{
  "n_layer": 9,
  "d_model": 192,
  "n_experts": 48,
  "experts_per_token": 2,
  "d_expert": 96,
  "d_shared_expert": 0,
  "activation": "swiglu",
  "moe_layers": [0, 1, 2, 3, 4, 5, 6, 7, 8],
  "router_score": "sigmoid",
  "normalize_top_k": true,
  "routed_scale": 1.0,
  "balance_loss": 0.00392,
  "balance_bias": false,
  "router_noise": 0.1,
  "init_std_router": 0.00732,
  "lr_router": 0.000742,
  "n_head": 6,
  "n_kv_head": 2,
  "head_dim": 32,
  "vocab_size": 8192,
  "norm": "layernorm",
  "norm_place": "pre",
  "norm_eps": 1e-05,
  "positions": "learned+rope",
  "rope_base": 10000.0,
  "rope_fraction": 1.0,
  "qk_norm": true,
  "attn_scale": 0.177,
  "tie_embeddings": false,
  "parallel_block": false,
  "init": "uniform",
  "init_std_qkv": 0.041,
  "init_std_o": 0.0,
  "init_std_up": 0.041,
  "init_std_down": 0.0,
  "optimizer": "soap_variant",
  "lr": 0.00479,
  "lr_mult_o": 0.797,
  "beta1": 0.95,
  "beta2": 0.95,
  "lr_head": 0.00627,
  "grad_clip": 1.0,
  "warmup_steps": 60,
  "schedule": "wsd",
  "decay_fraction": 1.0,
  "decay_shape": "cos",
  "final_lr_fraction": 0.05,
  "batch_tokens": 32768,
  "seq_len": 1024,
  "doc_mask": true,
  "train_tokens": 288200000,
  "steps": 8796,
  "dataset": "wikipedia_en"
}
Below are experts of layer 3 (counted from 0) of a mixture-of-experts language model. Rows are named router (the router's row for the expert) and show model dimensions 0-191. Each number is 500 + 50 x the weight over its row's rms, rounded and kept within 0 to 999. Numbers have three digits each.
After each expert's rows: "raises" lists some tokens whose logits its average output raises strongly, later layers aside. This comes from a sample of Wikipedia text that the model never trained on.

# expert 20
router:505571462516462547623544525592423514441479512525455422557570493525280490470558504480479437501588515553512525514467459534510547508430539505474502530460458505426362473550447603486520503547535572435535411471539584455595534530427500593625559516513477500569493477469518458558511503486470466471480547527518631464477432459538509507518551470485538449405436449621491473508466470454460509438469542463556485562502555497454469485443577521495509469534526515558422530460553443508464427496460475452499434423532556500525545573475467483536537460482512502512473438517489432526540400552477502484
raises: "SA", ".", "arm", "ear", "i", "BA"

# expert 21
router:545556635534494530510498542451478548510506523490543458504562524490479464461530486542494487524586443500523502591539487528518522458473567485393516534473505566477529471551654506470517510470417537487462440496534542546546512585460513508578498406541473475468564522582504562422427620442524443502441488465483495497455500565439464558596494443493594504390404456532468509421428484403424457547552492441533549524501553560499508459439539443413631517461524487455471456430518523576560431515486626447474471462433460459487504535404475477455539527503494513633569520477529450506454435516503492507
raises: "ces", "mes", "hood", "fess", "work", "ties"

# expert 4
router:514547474528472565503431515575516493502506485513539396519491545537453496449412500541535455551603329519472501533558457466464619514470462401409562548517582521375500527495555467480488535501420432593425524582524510535579512502499545542514528526448508541507535549559523569438517454481536499517536587483562612480477450489486424534485543524479557465382501488468421477497468459454458491448509411447428471569494537511488529494451552516445512511457641496450455500404556512558535535511523546423423494409481501486426502497498495491507589508483495546548525522465417497384489450579571508480
raises: " and", ",", "\n", "-", "/", "."

# expert 9
router:490442485524540521455584524484571538564460600462561432494525530578545450443461493584476442579479524417504507572527489495504537484561571455463601502520456492522488480540435447495477445560530482528488513470512561465632509483611494511466503565443471421529495573470488600477600432491467418475525511544575586436558477481449431494533474465535498510589505489488474420476533536422506532450545513533429499491490534563493531475508464446466493482503477469544402432527427582442572415572473517394482498443578561440440469621534454486391469496490547461465556555475436419382463534508507532433
raises: " N", " ", " C", " R"

# expert 15
router:499622484530513511449543534469490480491485514416534504573489525541449509432498464501531500513491355520542467526480564543434503472527485506449584536407551520479501484491446514477516415548433552496487529509550507506568504514489469522513542447643538483498545572356486508500588559457631525466472510507491468498477528468525512539497457477560451439488361457505483475484426482385437505590524599514501503540482546460513448506456498424495387562554607464398548520505613506504586486395488532478515515419512412417494559461430592508504460559509459551481522513593481435524440462458469474535
raises: " the", " its", " several", " by"

# expert 31
router:536527556518500481508452518434507467551435585471570491459575417505538495523545431536538424469478452575507537515448439532523576426491514502508511523502514530439499519538552560454445509469505540451535527552563521472485464434551485584628491520534507516512547520558543469564516513498478541471411562633348519360504553486517433545626436574497418409464415505527483508516532408461508478448571507461542500505483487467563514500518416539484520503615464504479388479467550538499505397574573518539382441512520464494470629415494462498427479447495495517502522556504445502491577437494517497462
raises: "|", "==", "N", "-", "K", "In"

# expert 26
router:565464529557442566505639482483526420471445490484524494460536548495487461421513536535458502573381406517519480454450574530481523509593534506449529562490498626579507437516468513509455510605455521482516541488564575516539550452476592513461614562553453522583563469522475445519466456487442524523413499480382507505521461488369509443460462467447511485568440487538443453458510471570551465393522504430538572471494487557535447511557511524492550407527498468476498493524527598478522515560493449390464405515450515611510575563501522499445505518473580440490558394459488454506564480449516506474
raises: "oc", "ired", "ear", "in", "ate", "ir"

# expert 25
router:618514515527524530474521527397519479438429468475526435557523549460458541536437443503457478611514496567544504503510509534416584544466469477441545493511529531560480518452546396505494476533489464528437498587487509537524566538515539569530490491489484486486429479446418538519491638487580463537467494446554477443528485557528481552519506491605468459450413511486465525378550512519464475535493472496509405488484503484585371471524479572471476563487578484531577504486530590522535489416542513425466514554491403468445552413431531513505449584436485480612538419502429452502430334526453482573
raises: "work", "book", "iles", "al", "old", "hem"

# expert 46
router:481550510527400448491482499487550424479489600471485427558479561476535472365530477428500521530460564552493538557490603449458541578423424442456503502493507483455502542599486524421497466546529476542427394486477581571545496420477606562527434487495455487505476543548490554523510544472568517425490507553487453419510448537441432461614498512479525381476479472527554482409534496560488398474494600455565464551466511521455468455513540588497460524508545359504586455460513559550481528459513541472482511498599491556479479494522463550514453559579476465481503486451524479462558507464569521651
raises: " however", " they", " while", " although", " the"

# expert 44
router:568524487522468585576539490465525508493452543506633500499594535524455525486431457413486492538462427466585491534600559525487506428544474489454465560558484509493512552463629574526457498463440597460423509541478504465636527470474497478486547494499493447539594561493426496475516493506511454492526542544451493441496468497539381530477476511465433494445421405519596506530444480418448520575593461521500520464532560463501490483544492395468526432415545432591460508422561585486597492581488550514500481472523360429508525586482445534461486485561465464515475548537546502553427437480431485485
raises: ":", "\n", " of", " not", " and", " :"

# expert 3
router:516608553551494545377488536484463498468472512530558480568537510494441467499438460472477423531669494579585484531584492550527561535543545480427512551508566531497553580495461616474503441468432596482466413526504559582555481524534517580535552468532432504504608546490432553472441606478517442477382511457553473460497470533512465602546478511474488472438407435589468506494458452429407443556508432464519444493430554533537449459479503535458535517499539506588517412473546556548528410561478472424480499435495485434455526447442434437498481532509525549561511511462502475484467457508435515517
raises: "ality", "oster", "eign", "islative", "cester", "ally"

# expert 8
router:467547554545511480480536545466562445514500492517531514551546461469469415544527471624466398507608516446522541558526484491527548498517401442458430479484467483520495585478555483464466443473454484448476470558492492512548545496497483553579516606587490466471397494517455560512413541483518476483489467588423480507673437516526526456516530521509517488460472551614531493476493485494416353511511592466550532464521521482527476499483514411503481445484535517559386515482579553556434518511523537555526472427562423564413582595477440411458558545567424544550479505491504500414532403459438509523
raises: "20", "19", "M", "22", "52", "12"

# expert 38
router:554533541523497501539511585467456543496537509470517526511540456481468469453479474545455443535571429454468566534531475466508564484487472577476485465559470550500471586543423576472426537507449512423460413459489573590537548441547555559566485487496330467508560491526509540451418508517507449493360493449452544464480405597514445637451396636488574518461454450514484466491415585482420459478525474469592464528529579545546413471475517455476431548492563518535459437483551513509613458520528568502462575488476536511479517473414452394473554520496444561479469525502507489469499453515519529528
raises: ",", ".", "R", "st"

# expert 39
router:418627452516425498504499485523479525503489550425570492486525485481452478501457479440481528401538531513590507515410607529450553424479566467554575655467573535479514454600589539413504447420497557514509480498432543446521500459501534562541501462656495485466518584556406510524553462482541561413476474540503585491485520521442460457435503541471574511513501407562449473483362426457434508546512543473514462484462522462539512486540558448477549569469541500510444447526539550470502468576497543446498519445501444540477541527508552520468484537514419499597508494557427467518380495463500518406
raises: " they", " the", " a"

# expert 12
router:459503580606464612529444522380580373460496565474522460450489565467452423523514452443506470483601564545520526558577526554487494565461503512451520520470569526553550528535483490477470485502376630576486385505528551548572456457519483516479567517548495475541508502588428494573544577498557429476492525522497491507551441481548522509552531542432543368430449479567468462425399428481410480481531501452481426486453556499521476509469448461472561459461556541613541512504561500517525458523427491507497457459429510415476559562551502446503536551416527452490515540507423498457550523453507537500
raises: ".", "3", "2", "8", "4", "-"

# expert 37
router:541522507542474532541504581501528461449466528524450503502594493504526494510401488529444401548453491509485491470475481536528517482455530552486453449463449504512474565609466496439449452532423448538542451538483555494575528531558479588496538505416440457549606541572529521539494571470521466424434569485377578497538437538483545496543483519484548414393485494534521459545468478528421527488468550384556482464482505511551368423570564472477529413601515517480482528483632509544482425544554483485437495433504539491528625511422495429555487518429507542604537511494539448427585465501403564473
raises: "od", "umb", "ij", "ix", "ian", "unn"

# expert 42
router:541577586551507553408489546448521494503473550534554487570535507534453465511461507510511432559575406543532486537604438523486493511561553471417488542498521537512573567555498556451499508430414570454428440541531534574567507505512446572504445462501470489493595505473550567499543583480494549508438484442516525418511462503456431458507565484475571449477449513524436509404489425395437471488512429476548423541491543506534520496497488477451481520467614461528456437472496611529571421576527579406443521415444446394429511455527481479471525547433528567574562478505551446489494389451544531597
raises: "ize", "ized", "izing", "izes"

# expert 10
router:528520549535520504584448528383500459518489495519537399542532531515372484412463476439488427499524454477460475504510545592499470508452550427500469604388480533538414513557486553427406535611480517520545459514500536591470536556537485586520581598514494515453553517401521499565586501508504458436549557444502530437558463532519411465497447485513562427459520432531509460463457501556446457567537485497448475514541496549476482482394444477489434448494493550558417440462469555469566471583566551554496445626501509592459544500433537546522509475446452492568510436511487548484593525400524523525
raises: "\n", " by", " |", "com", " The"

# expert 16
router:474538559545532524542459522582596505481477498500571522466541548506447420426472484499502393576584504517511476508573537538496577507544461491467480545488501512505379460545449601516541579486500563522431451509555543587532473487435573614575580526527407520475475534503539520466464562449548407460457506457472480481459486549597455515559412483501509498396506501407456514531518451418472439472502425470547399448482553491520565498522552596475486445497548409441413523469586513445573397487548561418525529562424449473446508446472504419494438500552458496520466514513455497457444520516539599430
raises: "\n", " (", "\n\n", " since", " of", "."

# expert 23
router:519460449561461541553496532527485502527488495467512477512595506537451480516450455526490533447467470572470519502437540482540462526499453398602481547565468487442447513513548472501572558450474491419474481487484545456546465518456524528509359508439405504518532590511603459544547529436532559541386596546440524518532456517464490559569404512526479504496502532454479484587433517563467412513494462399521476553528510592437552512510502573467532632450556515546449452507469536490560467469429482512529496532465388569466535351618554395478445521447569539488470544444457485514639504519490491533
raises: " had", "Final", " ==="

# expert 41
router:541578591528479575538486513511478505469484482531546464639527541487433474492446454509465444558652484571585509505491481571490481613514490427474507559492533514427482503503494497494520471496416569518445397532565559541523486482511497546507530448523487491487534543483453565480382606482544482533459510473506498500559407528497438538515422490513584479508488480548397518436483478432444439541494492471492415483478545541504505466507628568464589455506536464473526424428542580448560395548434624442479476573521523502456549402449542488485558560462409540597518566478502425490430480497452510542
raises: "lected", "ened", "cester", "ful", " Albums", "ious"

# expert 5
router:492512508529458530506527525385525516516421544531465444556501511498378433435393442414456380580479524505586519565442441533454526459554493545462490508533451515473559540520506541472427454420472535514544522509535612533460473558439565493526482523485514430440482577587515576527487472581500471456482462542475583515461395481508525592557455636569521580440478447456468488469363405444460520494514493445464535511540526545530513508492596469493485551533616487451477463481549529516504463484561456481431472454495518489459493512389462442538406541590475504540487535469455512490593457532508488593
raises: ".", ",", " and", "\n", ":", " to"

# expert 24
router:581515544511506501488511515510510509530479505520565446495475546469490390385550458409519525437523479410522486507509512466530476440440527519545534502438497513535450509473474456399542599474497433404539442595485511456493586455523521500558512486510514450547547469564528632532576556497549433498501587503510602530455429550492468551527545555518534493464571436470458399490544505427481452499549472444493566497461558599611531447444554577455595498529526460515446512359579481471460584561538527414519449545490407563510527559456552401457554417592510471529488517475499480445485497469417532479
raises: "c", "v", "t", "ys", "tt", "ut"

# expert 7
router:427479494573578540495519542469552496446427578471491472581506403519537516417521479460516512578389494546500569489537585490522571470491499435445489495471580629505501469423464498441525478531492519538466562547405472442485561558517521500504402491542560404562441487450532560589500453501502529384508485457508437483455598549528530507445531473618509485467420474473530449518481516433384454408531507480444525568499556507589562512504575436474457503538568486529381504445522478539559530405626480524475432522458486541487510501532442601439479502628460496502475498512485503489511533484443549509
raises: "ing", " of", " in", ":", "ed", ","

# expert 17
router:490496491500504509573539513514426454445484536411479519549468486496461480543489492541422530552465512487537611618470478508567587475516399436554476478467499516462474524511484488473501564595490596579424453569545543510527488527625566489530605474542526500502489449566422506490414549444579523428501518509461538476573511508541467496502414556526494486553501422486472482537347516563534509479507552475529544526507572477450560459368502538488456497570580491423535539463515459447620482535547438468453465516505477466470513512595557571436470496451433448554511463406414502368496496439485601503
raises: ",", " |", ".", " and"

# expert 40
router:449562522536550481509493511505617469493477463473565489525525515502448499453544447527579472535478515473553503558423461573446524491456658507424498508488511574512479396483470520480436457509517589536510501471447543504448495490483503512508565493548459435524511544450528535587474494388484483489507531499429438436540478482537527522589469521483623510512507494546484552422529491556427551516537540436598445498493522507607449466537537430501521519540426487447512420486413535487598533448475428428404389533543403413488555578574590431455420423485586452460540489523430557534594431506466537522
raises: "ast", "et", "isted", "is", "claim", "arm"

# expert 30
router:589539530549544543448530531409461534461515501506568491530553431513470487497498494405474444528608524496560513540468494543557482470430486506453544531407539524442483564488470546490439503499403638430498434523559569615549553494496537546575427410499456495479556522590530561564403585471477437450417472475440508488485437556467514501566501464543545496474516476485476522512366503489420463409559464440572504463474554577553562470482593464493520518495520520481523486477575546538562435565524582469447485421401441528455540560468559398492521529507536546538502492434467444431491452463411530547
raises: "claim", "osa", "oser", "iled", " visit"

# expert 18
router:540535443511520518437561545452496413574495583369521482477549508479549467497468508501543521500449503425575509527558502550423520551394521468536532600426529483471340410617533441500502412586497525457538486525512526511506506484527504523500537581533497508512460566511519543461465498493548555410545551644417450471607466476484502415465489545492539500480502483495501404538467472529521494411574526501451594550394543546494443490568480473497484550562551543506501511462469506420526510463478444389492479473418567550404486458444525512497533509573543487484451511604432421498547478400491489512
raises: " the", " a", " these", " their", " some", " both"